Below are experts of layer 6 (counted from 0) of a mixture-of-experts language model. Rows are named router (the router's row for the expert), up (a neuron's input weights, with its number) and show model dimensions 0-255. Each number is 128 + 32 x the weight over its row's rms, rounded and kept within 0 to 255.
Before each expert's rows: a language model's description of what the expert responds to. This comes from a sample of Wikipedia text that the model never trained on.

# expert 34
What it handles: Suffixes completing words, such as -ing in Filming or trading, -ers in Rangers, -ated, -als, plus sports nouns like team, game.
router [ 92 145 160 158 105 135 104 138 130 133 112 115  79 103  88 102 154  90 151 148 104  68 157  97 144 169 148 117 149 193 132 117  80 173 140 145  97 147 129 146 136 171 148 147  45  86 179 117 150 169  89 142 129 152 159 165 130 137 175 107 201  78 127 171 168 129  78 187 138 188  74 153 116 110 158 170  95 124 130 141 140  85  92 130  95 124 145 114 128  95 106 146  63 170  94 150 113 169  54 170 193 134 174 120 145 124 127 164  97 166 102 169 143 163 159 189  89 128 159 149 137 158 184 115 121 119 153 114 172 107 121  82 181  84 123 132 103 129  77 225 108 173 135 167 103 123 132  69  92 125 116 121 120 173 125 130 153 121  69 169 125 126 117 152 119 133 158 121 137 180 153 162 137 142 128 129 134 112 171 186 125 111 130 132 105  84 157 103  85 132 140 151 122  76 200 113 105  97 113 157  80  98  93 158  91 112 136 167 153 160  93 125 132 124  94 134 161 124 146 152 128  86 114 142  83  50 167 161 136 169 100  61 155  88 125  66 131  93 191 143 161 127 141 163 138 122 124 142 121  90 160 139  64 136 157 125]
up0 [164  96 142 168 104 136 100  98 135 162 108 126 110 120 156 127  85 193 106  51  95 143 174 155 137 149 171 156 110  80 134 164 135 161 111 120 200  88  49 124 162 130 147 171 106 133  92 113 130  87 108 186 155 107 130 126 121 129 127 114 139 142 184 130  60  92 183  95 123 140 101 113 103 233 144 159  77 132 156 150 155 146 127 134 119  92 146 121 146  97 130  87 138 151 136 142 102 178 138 108 100 177 195  90  78 127 169 159 133 145 142 155 131  58 149 123  96 155 109 119 104 106 132 141 117 172 114 124 134 176 148 154 160 110 107 174 173 116  67 125 147 199 131 230 112 112 114 114 105 149 154 181 169  80  72 121 149 113 154 163 151 153 125 132 132 125 157 105 135 109 110 161 184 128 131  68 133 140 143 213 153 155 108  80 127 125  98 212 110 105 143 170  73 145 134 157 196 136  93 176 118 132  87 132 156  94  74 122 131 158 101 155  86  59  86 143 108 134 137 103 142 121 108 108 117 162 124 111 146  96 100 116 137  88  94  97 129  74 156 133 123 117 158 170 106 125 179 158 140 154 156 172 106  92 119 108]
up1 [157 142 165 170 185  93 153 124 118 112  87  34  48 103 111 132 144 130 150 145  80 128  47 131 169 143 107 150 112 128 146 168  78  98 114 165 113 173  90 109 136 114 141  67 162  55 133 122 115 145 130 118 159 164  74 144 100 117 118  94 167  59 116 115 105 131 110 142 114 187 119 127 152 148 131 161 138  84 178 151 210 101 136 140 118 160 171 131 119 108 145 118 152 160  98  96  76 127 143 148  99 150 118 139 131 141 106 122 101 146  91 141 148 139 171 116 109 106 113 160 103 153 174 120  72 109  92  90  57  99  80 123 163 138 158 152 142 140 119  93 118 128 138  97 119 128 161 115 150 164 190 134 129 121 179 104 145  75 210 121 159 117 119 150  99 119 165  43  94 151  78 152 144 144 145 102 112 147 172  93 132  92 142 171 145  97 114 152 135 176 106 166 106 116 139 124 155  92 108 179 123  68 103 165 109 160 168 102 141 118 155  89 174 136 201 133 128 142 190 171  96 100 122 153 111  91 156 118 125 163 108 112 115  88 149 128 167 141 118 116 148 122 121  99 174 148 124  63  78 185 221  92 114 103 161 187]

# expert 30
What it handles: Common content words like art, song, design, original, single, often inside parentheses or table cells, plus stray number fragments.
router [ 53 127 101 107 110  93 170  85 149 112 145 134 124 124 161 121 173 108 112 132 147 132 189  72  93 117 184 190 100 173 123  80 110 138 152  84 112 156 111 146 166 147 172 117  99 123 102 152 103 146  83 151  44  80 122 134 183 100 198 178 155 103  98 161 112 152 157 171 104 145  99 126  71 142 100 164 140 157 143 142 134 101  65 139  43 146 118 138 118 129  81  99 112 174 116 127 132 188 100  81  60 120 148 155 110  76  70 123 113 102 177 140 131 148 157 119 121 130 118 116 107  66 165  69  73 123 117 154 219  77 150 112 175 162 165 103 145 146 120 124  99 131 144 112 104  98 129 138 166 169 111 142 133 149 116 130 165 127 108 165  91 146 154 139 100 127 139 109 115 134 135 157 128 141 124 138 158 178 151 103 193 114 111 128 125 109 100 136 123 112 114 144 146  72 100  94 125  49  95 146 126  88 107 123 149 106 141 153 151 109 114 155 200 111 125 175 137  88 151  56 113  98 143 193 164 111  77 151 128 117 138 103 139  87 109 150 114 197 135  38 135 127 100 144 143 126 134 148 128 102 133 171 111  77 113  48]
up0 [156  96 149 125 156 142  83  99 162 178 140  95 136  64 134 111 146 126 143 105 152 134 146 124 104 109 165 157 112 111 130 191 125 123  72 156 175 111 126 105 124 113 130 119 115 121 152 198 145 184 145 158  82  49  75 109 139 147 100 149  88 130  68 146 149 169 139 139 113 196 122 115 130 149 105 184 114 150 145  67 143 123 189 108  97 109  43 108  91  79 145  99 143 115 135  97 155 148 111 159 139 119 168  87 184  99 117 143 102 105 140  72 116 110 104 136  92  68 144 101 127 134 128 111  84 154 138 131 141 117  87 125 133 132 152 159 140 151 115 134 181 153 110  52 156  58 147 133 117 144 196 175 103  98  90 116 135  92 103 107 139 103 162 116 188 132 141 180 168 180 145 120 138 151 184 155  83 118 138  96 160  73 165 119 139 118  99 102  85 132  81 150 165 127 143  97  88 116 104 115 186 136 127 103  91 119 134 165 163  72 154 125 124 125 122 191 136 120 102  86  81 100  91 209 163 114 151 167 121 114 165  56 212  69 114 117 109 120 154 141  98  66 126 188 159 148 140 158 118 132 180 107 119  94  75 111]
up1 [131  84  99 105 123 115 127 138 119 115 116  87  83  96 148  98 157 132  90 114 151  66 178 112 121 147 137 122 136 100 104 148 108 150 100  37 182 134 127 130 113 130 175 109 114 143 189 134 154 114 160 195 130 135 118 110 188 118  90 182 119 134 138 183 148 108 111 132 129 163 129 152 127 161  30 210  81  60 135 136 123 124  78 164 130 143  87 119 143 140  96 131 178 150 132 102 107 146  97  92 120 173 122 125 114  89 171 102 148 162 114 144 116 137 126 149 171 137 172 106 141 132 149 107  64 127 133 107 173 149 150 206 176  95 139 123 188 165 128 108  94  78 195 204  87 184 183 120 148  87 165 106 179 135 107 156 109 206 136 194 126 187 132 143  93  81  86 131 110 136 174 137 122  81 117 163 162 143 112 124 126 106 128 154 102 111  54  88 182 140 140  92 146 150  84 177  90  79 149 166 142 173  82 154 121  96 102 170 111 142 105 164 146 150 133  64 138  91 135 115 105 136 127 163 124 113 120  84 145 103 129  95 122 161 160 167 123 116 118 151 112 147 164 129  90 111 150 165 112 111 117 151  53 168 120 131]

# expert 0
What it handles: Word-final nouns and plural endings in sports and career text, such as season, years, Award, Championship, after his or a year.
router [132 147 167 124  93 102 184  82 128  94 144  94 130 107 102 109 181 118 114 148 165 117 207  77 131 128 159 118 111 164 132 115 155 214 154 120 121  93 119  71 174 156 139 124  87 108 113 171 149 132 104 133 104  76 105 209 132 149  90 128 147 107 120 149 192 160 151 130  96 168  85 162  75 181 146 170 149 109 119 144 142 118 117 127  82 132 166  95 121  86 111  93 134 194 101 149 114 132 108  58 101 143 116 158 119 119 119  98 142 183 146 162 127 177 106 168  93 104 145 135 121 124 112  79  96 120 122  78 166 102 156 124 104 104 111 119 151 178  69 139 122 171 127 182 143  89 120 146  86 186 129 137 162 187 140  79 137 133 131  63 121 101 133 128 158  96 174 121 160 117 163 143 116 169 120 151 122 112 158 163 156 129 169 117 101  32  91 131  98  76 162 110 116  49 129 118 145  86 163 157 149 108 103 168 119 156 169 150  89 125  72  85 129 143 157 153 145 130 184 158  78  86 154 179 111  77  87 166 148 159 103 112 102  79 154 127 151  61 169  84 163 142  72 134 108 147 165 126 169  98 107 148  80 141 129 101]
up0 [137 185 105  80  86 137  98 124 189 184 100 149  49 142 131 128 148 137  78 131 108 141 115 142  90 173 142  90 173 171 126 124 107 135 138 117 118 105 124 163 134 166 134  72 119 173 170 134 155 122 180  85 100 152 152 139 164 109 132  96 153 147 130 112 138 166 116 107 136 117 132 209 170 138  74 106 111 102 110  81 142 119 178 118 159 179 128 179 193 156 103  57  97 134 136 176 119  84 132 110  36 138  86 131 127 148 158 146 174 155 132 165 129  69 165 124 174 112  98  99 109 132 103 130 125 176 139  87 147 143 127 109  96 161 112 117 147 151 110 136 165 146  56 189 122  74 170 141 101 190 134 113 145 101 149 124 137  97 191 102 160 155 181 130 140  66  97 110 126 170 171 146 144  52 105 151 137  89 131  90  80 121 113 133 171 124 127 117 142 111  98 137 100  84 131 153  99 127 144 116 194  95 160 194 104 133 153 132 145 160  67  92 156 165 107 104 109 121 109 108 105  85  88 111  95 153 106 119 183  84 144 142  93 129 132 107 109 146 113  80 186  97 128  87  75 142 178 103 141 167 112 164  58 144  78 143]
up1 [143 183 109 137 182 148 142 180 113 103 109 102 148 144 116 106 166 118 106 116 168 112  89 129 121  76 112 132 151  84  94 127 147 152  67  85 139 166 199 142 103  94 146  95 112 146 146 140 146 105 159 180 183 149  98  77 141 132 139 196  97 150 147  83 132 209 186 129  82  84 125 106  40  87 132 125 115  75 155  39 149 153 107 193 132  90 157 127 177 119  81 126 125 142 105 150 163 153 104 136 155 135 108  31 180 119 113 149 116 142 104 113 110 110 145 149 155  55 146 112 143 120  98 155 104 123 107 110 119 134 136 104 136 164  96 143 159 107 162 145 117  98 182  98  62 140 106 172  61 168 117 134  91 143 112 128 169 176 165 111 168 179 105 142  88 148 107 139 176 147 155  91 104 148 193 169 156 129 140 103 137 115 124 108 103 151 103 143 184 110 167  77 130 105  93  78 146 145 108 135 168  81 116 137  99  93 139 142 133 146  73  97  88 100 167 153 148 158 132 108  74 199 116 166 109 174 141  72 151 131 172 123 140 155 157 100  96 122 126 128 151 169 116 135 153 164 114 161 102 112 146 129  82 126 107 198]

# expert 44
What it handles: Century digits 19 or 20 in dates, table numbers, and event verbs like reported, announced, opened, released, re-est(ablished).
router [177 159 134 127 139 102 165  91 128 156 110 133 150 196 137 147 181 106 178 154 135  97 146  17 141 168 140 172 125 150 212 133  86 165 147 123 134 116 101 115 150 143 165 112 110 137 183 123 118 118 125 172 122  79 159 179 179 184 172 160 198 134 120 171 133 169 121 151 109 102  78 130 112 161  94 145 173 136 115 126 142 116 103 182  92 104 189 148 140 137 133 133  84 120 123 139 101 169  65 159 152 219 137 108 108 161 115  96 140  78 130 151 158  99 151 147 130 108 123 114 108 137 159 141 106 146 110  89  91 135 102  94 186 145 141 110 108 180 132 174 147 112 128 107 179 103 176 160 168 120 127 162 195 133  95 122 147 131 118 125  81 130 163 116 153 125 166 144 141 155  68 144 105 139  99 131 161 127 183 165 164  94 159  98 125 132 114  62 128 113 153 159 152  61 154 146 156 114 102 117 161  80 118 184 145 155 166 176  67  77 113  74  94 133 135 141 121 168  93 146 104 163  89 165 145 111  91  68 153 112 184 112  56 151 144  99 135 153 170 137 128 119 112 104 105 133 189  70 140 159 128 180 124 124 121  82]
up1 [135 153 122 130  87 127 158 113 124 165 149 141  76 110 127 171 185  93 134 109 109 120 104  87 114 136  78 178  55 149 189 138 192 166 177 130  86  84 128 118 206 181 146 160 133 138 133 116 135 192  91 155 129 150 114 120 190  73 143 142 151 121 179 124 158 157 124 132 134 143 118  79  74 148 117 136 133 119 116 133 118  99 170 157 159 107 144 100 109 107 120 118 114 131 122  91 119 183 130 122 119 118 135 153 117 114 148 149 147 107 134 124 214 113 160 157  56 113 161 120 136 145  78 138  69 160 114 115  73 157 109  67  84 169 107  81 124 220 167 147 150 144 137 133 118 177 153 177 155  89 159 137  87 118 103 118 129 145 168 164  96  97  77 143  77 116 211  83  80 146 142  77  85 129 159 102 130 141 133 168 169 123 134 103 151 117 102 114 118 138 160 132 112 149 184 120 142 118  76 130 108 148 106 139  93 138 167 138  98 195 124 118 111 153 136 118  81 123 130  84 126  94 171  76 154 162 124 116  86  29 178 105 102 208  69 123  86 164 139  75 135 146 130 141 114  98 129 116 116 157  72 126  72 132 142 142]
up2 [166 100 100  95 197  79 142 200 136 170 115 108 110 180 102 105 129  57 143 147  95 118 111 149  89 152  70 133 152 175 158 163 120 134 101 155 117 185 176 147  94 114 175 131 166 128 148  85 126 153 168 194  86 143 113 161 145  92 173  96 106  85 140 158  95 125 107 148 152 137 107 172 182 128  82 110 175  59 124 143 163 162 162  91 187  57 149  98 131 154 148 114 116 106 151  87 159 144  94 168  93 115 131 137 144 137 148 118 139 117 109 147 119  79 136 156  54 141  88 103 133 127 113 172 126 193 117  84 175 139  68 127 165 115 123 149 174 110 173 157  87 108  71 141 142 132 130 169 107 157  90  99 205 170 143 153 152 150 125 175 135 138 138 128  91  91 101  90 115 108 117 153 142  93 116 137 160 130 101 114  52 105 135 160 160  99 148 101 121 154 194 107 107  85 141 101 129 119 119 100 113 185 114  83 123 161  77 161  92 103  90 108 123 139 164 131 163  72 138 112 148 167  97  72 122 109 119  94 135 158 113 121  81 188 111 119  97  93 178 169 107 126 123 124 137 161 133  95 145 106 186 155 218 122 155 107]

# expert 52
What it handles: Plural and final suffixes such as -s, -es, -ions, -ts in districts or Marlins, plus they, them, people, would, will.
router [157 104 189 110 120  85 127  62 144 145 130 137  92 136 127 149 157 127 170 148 115  62 186 130  87 158 176 142  96 158 128 144 108 167 148 100 112 128 125 157 159 204 144 124 102 152 151  91  76 155 106 111  98 109 124 179 153 169 128 117 103  62 165 142 172 168 130 151 113 156  65 132 125  93 155 100 106  73 128 111 135 146  93 149 130  68 130 156 133 116 114  81 118 103 110 184 173 129  89 115 176 167  95 126 138 110 114 166 141 156 151 185 111 146 184 149 111  89 132 161 116 134 131  70 132 175 161 108 118 127  90 140 132  64  85 100 101 110  80 209  79 142 155 111  95 105 134 112  95 133 215 135 117 143 114  66  86 200 151 138 134 131 108  89 174  56 168 135 120 174 215 169  67 170 128 128 119 117 150 153 141 134 151 154  68  84  97  95 112 148 134 197 125  98 152 110 135 125 156 157 141 114  97 137  71 118 104 152 149 147  63 110 115  89 126 130 161 106 165 155 131  98  96 187 102 139  64 159 136 165 111  49 174 137  98 105 120 114 123  76 141 152 125 145 129 143 137 158 173 151 110 146 142 145 132 143]
up0 [115  66 135 201 124 138 134 133 139 115 206  81 148  74 144 115 126 125  80 102 152 107 172 110 100 152  98 162 177 106 134 114 116 166 155 105 175 157 107 200 110 142 134 117 126 156 134 112 133 140  81 102  52 133 133 169  90 132 156 135 100 137 169  98 109 161 115 187 197 181 134 117 136 109 110 127 130 157 129 178 151  67  86  90 131 134 108 124 182 103 119 157  82 110  81 165 157 149 129 177 126 168  78 143  80  93 140 154 163 141 112 145 154 191 189  80 126 121 148 140 170 131 154  88 156 138 170  88 103 169  91 160 172 122  95 140 150 100 166 180  67  70 176  99 118  81 149 141 143  71 109 106  93 133 137 113 162 153 117 117 149 131 140 115  96  87 114 144 125 116 103 144 110 152 124 149 105  86 100 101 120 104 143 102 129 127 123 132 194 214 144 131 135 152 138 119 139 116 150  88  75 167 167 230 100 108 116 126 163 109 115  41 113 143 119 149  99  93 149  76  93 107 184 109 203 179 155 139 149 149 116  94 181 129 151 121 146 134 156 126 106  94 129 106 130 131 175 130 188 126 104  91  86 100 159 136]
up1 [163 101 107 113 131 210 144 159 151 135 134 176 177  87 192  91 159 113 138 144 116  87  32 111 131 115 143 132  98 117 138 147 100 109 190 141 103 102 135 158 148  59 157 104 191 113 129 110 154  96 162 119 105 138 156 155 133 177 146 121 167  80 148 136 130  79 142  83  73  53 128 121 119 103  73  91 116 114 114 109  91 103  88  98 111 133 117 200 135 145 129 118 164 131 123 111 109 156 104 154 167 110 102  87  74 138 124 128  80 139  92  69 163 113 212 122 121 134  68 145 109 119  99 106 142 137 130  95 114 142 150 129 141 136  80 126 142 104 113 131 116  88 155 140 138 121 163 190  76 148 105 174 196 125 121 146  99 163 202 130 124 162 123 153 166 106 127 102 110  74 142 122 116 143  53 141 135 126 164 200  79 101 167 138 115 161 138 150 184 124  48 119 155 137  81 114  94 139 133 136 183 152 123 179 133 168 213  95 174 147 147 160 121 130 103 136 104 113  93 152 148 119  99  80 115 128 142 127 173  79  97  91  95 145 137  99 160 159  96 132 184 157 195 116 134 138 147 154 150  83 144 173  78 119 127 103]

# expert 57
What it handles: Prepositions introducing a time or place, especially in before years, plus during, along, within, near, into, as in consecrated in 1845.
router [ 62 122 112 133 114 144 113 160 182 147 102 160 142 159 104  93 190 129 153 162 131 129 178  98 135 169 154 153 120 100 141 147  95 185 114 108  64 110 173 116 116 175 132  90 103 177 173 101 185 180 116 165 153 127 131 174 139 172 109 124 136  53 106 182 109 171 138  85 105 120  46 139 118 160 106 150 125 111 128 133 142  62 108  85 149  81 211  80  99 176 108  76 134 137 124  92  95 201  88 151 171 152 154 104 156 148 151 161 156 135 100 113 184 116 104 104 129  72  82 123 153 121  90 117 152 162 158 143 114 139 172 120 134  99  94 206 101 136 125 164 133 151 183 166 137 141 151 134  92  98 150 189 171 150 137 158 153 114  99 150 120 127 157 101 111 107 166 123 123 113 180 105 141  93 141 158 186 122 154 146 140  72 143 124 120 146 102  87 100  58 168 106 120 108 151 156 138 114 103 138 108 117 155 118  81  65 116 171 129  79  59  55 153 130 122 156 146 158 106 109 100 143 159 133 144 102 129 117 215  95 125 154  77 129 120 110 102 100  93 168  86 147 133 109 107 167 157 138 138 176 151 189 139 145 117 109]
up0 [154 154 160 117  94  90  82 134 174  94 130 156  99 130 133 102 131 131 160 158 182 148 169 115 116 128 152 146  95 109  47 193  95 164 104 108 155 142 165 184 118 123 109 154 121 126 127 138 156 185 138  96 122 155 104 111 109 110 109 132 156 155 114 195 104 183 140 117 138 121 132 119 110 138 116 163  83  58 197  65 168 121  72 125 149 105 164 158 112 150  53  62 102 136 116 122 151 116 135 131 176 143 123   1 160  58 127 144  93 134 102 132 170 138 146 121 161 101 128 123 170 140 149  62 166 160 113 170 123 123 135 111  69 140  85 176  77 159 163 176 193 133 151 122  90 115 137 105 136  83 115  80 171  99 142 109 116 124 130 134 117 158 183 138 151 122 166 143 140 128 165 114 121 125 138 159 116 116 109 119  87 109 116 132 109 176 179 104 129  84 160 149 125 114 120 144 105  82 139 138 123 123 129 154  92 125  87 200 131 121 100  65 134  97 102 170 112 130 118  94 161 127 143 116 144  97 123 112  95  48 105 152  77  91 191 154 165 101 159 208 109 146 166 101 130 166 167 151 140 102 130 221 148 158 144 128]
up1 [ 99 103 153 162 142 153 100 160 170 169 136 117 125  83 113 116 121 129 156 105  62 123 165 119 158 132 176 156 121 136 130 114 121 134 115  61 125 117 145 152 107 109 115  27 188  74  90 134 132  88 140 138 139 119 130  94  59 107 115 138 135  78 109 110 131 161 128 143 145 143 123 144 120 146  68 104 165  91  99  97 102 123 149 118 116  98 130  93 111 159  80  61 133 100 160 113 124 208 145 181 111 114 127 125 161  76 120 191 140 172 155 159 147 192 103 103  58 144 117  98 165 124 103  96 174  86 164 151 190 179  79  84 100  95 140 148 129 130 121 136 135 122 159 117 128 178 107  78 138 139  88 173 165 133 124 175 136 119 119 127 128 119 113 118 131 114 125 145 138 106 201  99 156  62 134 121 115 132 110 172 154 127 135  90 123 125  67 100 192  91  86 131 138 148 156 141 115 115 139 174 111 120 159 132 133 119 138 121 100 197  88 114 172  81 148 118  49  88 184 155 176 133  92 172  83  99  86  95  55 136 130  62 147  54 163 164 123 113 144 140 118 154 109 130 128 188  90 122 115 136  76  88  68 117 160 179]

# expert 47
What it handles: Noun endings and abstract nouns in technical or descriptive prose, such as -ization, -ment, -ations, government, system, development.
router [115 125 192 114 138 110 122 108 195 107 126 122 127  90  95  84 116 111  83 143 135 120 180  69 132 172 147 159  95 149 112 116 137 145 120 104 111 136 111 119 141 154 151  81  72  94 130 127 122 155 125 155 103  75 113 171 175 140 106 105 103  57 145 117 169 156 176 178 114 163  99 180  90 158 127 147  92  87 150 111 162 170  86 150 100 181 138 109 121  99 137 106 101 180 116  91 176 148  98 121 138 136 168 153 131 110 158 124 138 180 193 157  86 184 127 162 104  84 120 147 104  92 112 126 178 127 159  81 150 141 104 146 122  83  96 121 157  63 102 139 137 148 160 119 112  45 105  65 141 145 147  69 157 141  92 132 139 164 136 139 105 125 113 163 123 113 166 169 149 119 191 154 118 119 168 176 125 182 192 135 129 140 160 108 176  76  85 102 104  77  63 146 160  95 161 112 140  46 125 202 120 118  85 116 136  83 115 131 115 148  70  96 141 123 174 107 191  77 169 136 130  53 124 160 143  55 163 179  80 144 100 118 141 107 128 123 119 119 184  88 121  88  98 120 144  86 110  96 129 108 123 148 108 101 136  97]
up0 [ 64 160 164 124 109 166 124 134 130 133  80 119 147 107 109 125 124 136 131 159 102 143 102 128 152 177 143 159 110  90 167 150 136 116  99 117 153 175 153 160 100 123 149 114 178 158 142 136 134 103 173 159 152 112 110  97 148 180 157  49  93 106  89  57 148 136 108 185 127 115 109  35  81 112 140 173 103 125 113 137 151 187 155  85 133 131 116 103  94 142 174 109  73  98  49 114  58 191 159 150 177 147 171 121  83  83 232 158 169 130 141 126 187 125 133 152 154 119 121 183 142  94 140 129 129 149 147  70 123 110  54 182 199 161  56 201 144 122 107 131 103 105 104 117  36  86 164 164 120 116 136 127 160  99 160 182 109 132 139 147 120 137 173 140 122 135 114  93 142 175  93 114 147  89 154 136 139 178  92 126 153 119 119 132 108 127 136 151 143  98 139 115 110 125 155 134  95 124 101 136 100 158 124 187 117  89 106 152 133 151 137 170 164 117  75  99 147  63 167 156 128 151  91  84 124  55 180 122 112 102  70 152 125 139 108 137 101 135 158  91 141 123 170 166 160 115 129 131 113  99 148 115 106 117 142 112]
up1 [127 116 183 179 141  73  71  49 122 141  82  98  75 133 111 154 189 132 111 147 148 116 100 100 115 125  69 168  95 151 167 184  84 141 134 134 118  75 134 151 162 121 146  99 105 128  96 115 134 125 132 124  80 110 127  92 157 118  68 125 124 118 168 181  71 191 161 160 110 152 140  96  84 155  83  61  77 130 105 112 182 122 148 125 161 151 129 102 127 128 155 132 113  58 138 124 141 150 101 133 120 127  87 141 103 130  64 151 104 113 116 191 104 130 113 138 180 127 130 139 144 188 151 151 127 125 120 104  94 148 102 144 105  71 101 130 143 147 162 145 121 174 125  78 208  58  97 125 167 145 181 119  88 146 141 166 176 168 184 129 105 143 103 161 164 139  99 121 145 185 144  82 155  82 102 129  97 141 136 114 152 154 149  79 124 134 137 168 172 140 126 128 136 123 147 135  87  86 131 164  54 155 106 146 102  77  89 140  78 182 142 109 167 134 147 113 131  52 104 111 109 204 143  67 124 161 151 132 102  95 207 134 162 131 121 135  91 115 202 133  91 137 154 129 131 154  89 156 139 114 175 174 110 111 117 175]

# expert 45
What it handles: To, for, of and modals like would, can, could before a verb or noun phrase, plus pieces after capital B, as in Bureau.
router [113  80 119 118 166 147 134  97  78 159 107 127  81 153 141 126 168  72 129 186  99 152 131 106 140 135 213 167 141 140 116 123 120 180 156 108 160 106 169 130 126 179 151 130 195 178 149 111 107  95 124 193 157 109  98 165 104 184 143 110 129  86  92  96 102 111 165  97 121 138  87 128 105 155 136 132 113 166 162 130 187  91  94 135 115 121 129 132 136 139 101  83 123 183 128 152 134 141 132 142  63 127 132 154 143 127 184 125  87 221 140 145 176 121 146  98 130 106  99 183 169 136 109 138 106 121 105 148 130 140 109 118 171 109 105  94  47  90 109 110 130 136 135 192  65 151 113  96 137 174 122 109 154 165  99 146 202 146  92 167 168 124 165  76 136 109 147  62 130 139 140 143 143 163  81 121 117  98 184 119 196 141 118  93  85 130 109 104 122  91 152 188  88  33 133 180 151  77 135 114  89 131 127 147 106 140 106 186 153 138  91 111 125 158 148 183 116 131 134 131 129 151 155 155 149 117 133  84  82 112 120 111  83 105 100 168 118 156 136 152  58  56 127 178 120 146 123 177 160 176  99 192 169 123 118  92]
up0 [171 158 139 114 126 151 152 101 133 173  84 128 116  76 184 158 158 142 132 140 126 129 143  83 119 158  88 129 174 122 105 102 139 165 102 136 108  93 150 142  97 119 135 159 185 114 172 122  79  77 140  85 112 146  87 168 159 148 133 165  92 114  81 146 137  95 138  83 153 142 124 146  97 153 154  82 146 103 158  56 102 182 114 143 144  72 120 155  78 109 146 104  81 165 141 123 101 175 147 134 130 145 112 141 119 142  74 141 169 103 140  95  69 136 153 119 175 171  60 125 116 103 149 129  72 132 156 149 144 132 125 127 134 122  95 179  75 142 200 120 141  93 107 123 114 110 146  46 140 193 121 154 103 192 150 102  90  99  99 110 165 122 164  75 160  98  93 156 115  99 171 113 128 130  78 199 116 137 157 114 176  68 180  88  70 131 141 109 118  62 125 122  71  94  81 104 115 104 150 185 137 177 138 105 118 118  82 160 157 128  75 125 107 140 167 166 144 154 104 174 141 184 165  82  64 151  72  88  97 115 122  83  85  82  88 161 136 112 153 153 117 131 143 166 165  99  78 135 152 125 138 150  96 150 185  96]
up1 [140  74 135 186 144  96 156  85  92 190 164  95 126 117 163  72 132  85 170 127 101 158 135 111 105 132 184 121 169 117 109 121 105 228 171 129 152 127 162 152 107 168 159 113 171 118  82 128 147  84 164 194 167 123 103 150 133 126 157  59 120 102 122 104 147  92  95 173 183 144  97 124 128 121 141 122  89 106 142 132 101  91 134 221 165 117  95 200 125 159 163 133  94 110 143 164 167 128 136 145 150 154 150 124 169 149 125 124 120 113  90  99 104 137  79 141 102 100 113 161 139 142 120  84 104 124 113 132 167 190  89 105 157 113 245 143  95  70 153 108 126 175  98 149 151 135  82 122 170 119 101 131 152 173 120 148 148 116 115 129 143 144  84 103 102 161 131  85 126 144 153 146  91 134 201 155  94 160 121 114 130  93 102 102 106 137 176 187 153 141  94 134  88 125 166 150  88 198 146 152 111  96 156 151 109 124 123 130 142 170 157 140  85 141 150 181 117 152 103 139 168 108 204 164 115 129 119 139 182  84 124  59 113 112  92 127 100  67 167 154 176  80  91 139 149 143 114 177 172 121 117 158 158 146 170 101]

# expert 3
What it handles: Commas, and, prepositions and temporal conjunctions joining clauses in running prose, such as after, before, until, while, but.
router [114 102 110 151 115 133  94 115 151 150 128  71 118 171 131  51 118  38 110 157 151 159 107 102  61 134 153 178 125 129 132  98 159 162 158 103 134 106 143 151 125 128 124 122 122 112 153 118 174 124 104 148  85  48  75 180 146 204 142 153 122  78 123 197 146 173 123  96  82 102  33 160  92 131  85 127 118 125 151  99 122 117 167 154 117 158 131  84 124 155 115 108 127 126 124 138 117 159 108 113 120 137 149 142 150 139 168 170 154  89 137 120 109 171 160 121 120  75  96 161 146  99 129 176 124 186 205 129 131 166  94 174 170 120 115  92 108  78 125 175 101 146 158 150 129  74 129 167 142 112 127 115 192 124  97 122 122 127  92 131 175  92 167  65 144 126 174  96 146 145 124 155 168  80 130  84 140 184 142 181 157 120 115  70 140 109 121 146  99 113 158 125 130  36 154 185 113 134  93 105 124 132 141 165 124  93 154 135 127 106  64 109  87 109 176 131 161 131  74 113 121 125 169 147 126 101  57 101 171  85 133 142  87 111  98 107 153 106 164 115 123  98 155 141 128 216 189 111  96 171 170 162 163 134 122  98]
up0 [143 184 149 208 128 117 111 144 157  83 124  65  44 126 152  88 122 155 140 130 124 136  90 118 117 122 135 101 138 164  98 206 151  81 156 151  94 129  93 137 137 126 131 157 122 122 168 118 143 194 114  89  64 133 123 120  84 105 144  81 165 151 102 204 137 142  95 182 138 179  86 145 108 139 101 137  80 105 150 107 176  89 101 135 122 121  81 146 101 107 101 144 139 101 153 135 128 210 137 136 104 169 159 105 124  34 138 153 190 160 112 138 161 141 199  69  87 103 140 137  95 142 156 148 118  94 113 117 144 120 185 105 158 141 183 100 168  93 155 181  95 139 203 139 151 151 125 151 131 124  53 131 127 109 113 144 105  97 128  94 141 139 138 160 140 121 150  98 135 129 162 108 160  87 162 101 144 179 159 183 141  88 100 149 112 177 102  83  75 168 138 149 129 111 131 162 146  72 114 142 114 191 133 140 102 138 119 121 167 157  87  93 189 155 173 173 111 140 113 139 147  82  73 147 154 160 138  73 104 125 163 191 151 153 189 100 125 138 133 180 111  92  87 131 114 156 142 131 127 125 105 172  80  94 121 153]
up1 [142  78 140  92 129 106 108  82 110 113 103 152 137 110 122 132 127 108  80 160 117  83 146 139 141 170  72 140 117 134 125 117 136 151 116 174  98  71 100  70 131 164 150 146 116  94  81 140 182 136 105  89 114 149 136 161 130 101 116 137 157  63 126 106 104 146  90 141 163 120 106  77  82 136  91 162  33 162 106 114 133 146 138 147 186 162 154  99 144 110 118 143 156 109  76  90 158 151 105 128  85 112 152  64 153 108 145  61 155 132  82 132 119 176 128 117  90  72 121 118 131 108 160 188  84 223  82 128 102  54 161 193 126 142 145 144 148 120 127 102 140 186 125 163 104 134 105 143 120 178 199  96 161 128 165 119 131 150  98 115  99  75 173 147 114 100  93 133 113 140 165 132 119  96 189 152 108 117 107 133 141 126 125 130 165 131 126  96 115  72 192 139 194 135 137 169  62 143 182 103 118 127 133 137 132  52  78 168 114 175 185 132 105 192 193 145 125 105  94  88 136 143 102 115 103 137  77 146 131  71  69 141  70 124 120 118  95 108 144 142 141 123 136 132  77  96 108 155 141 185 188 109 120 133 157 101]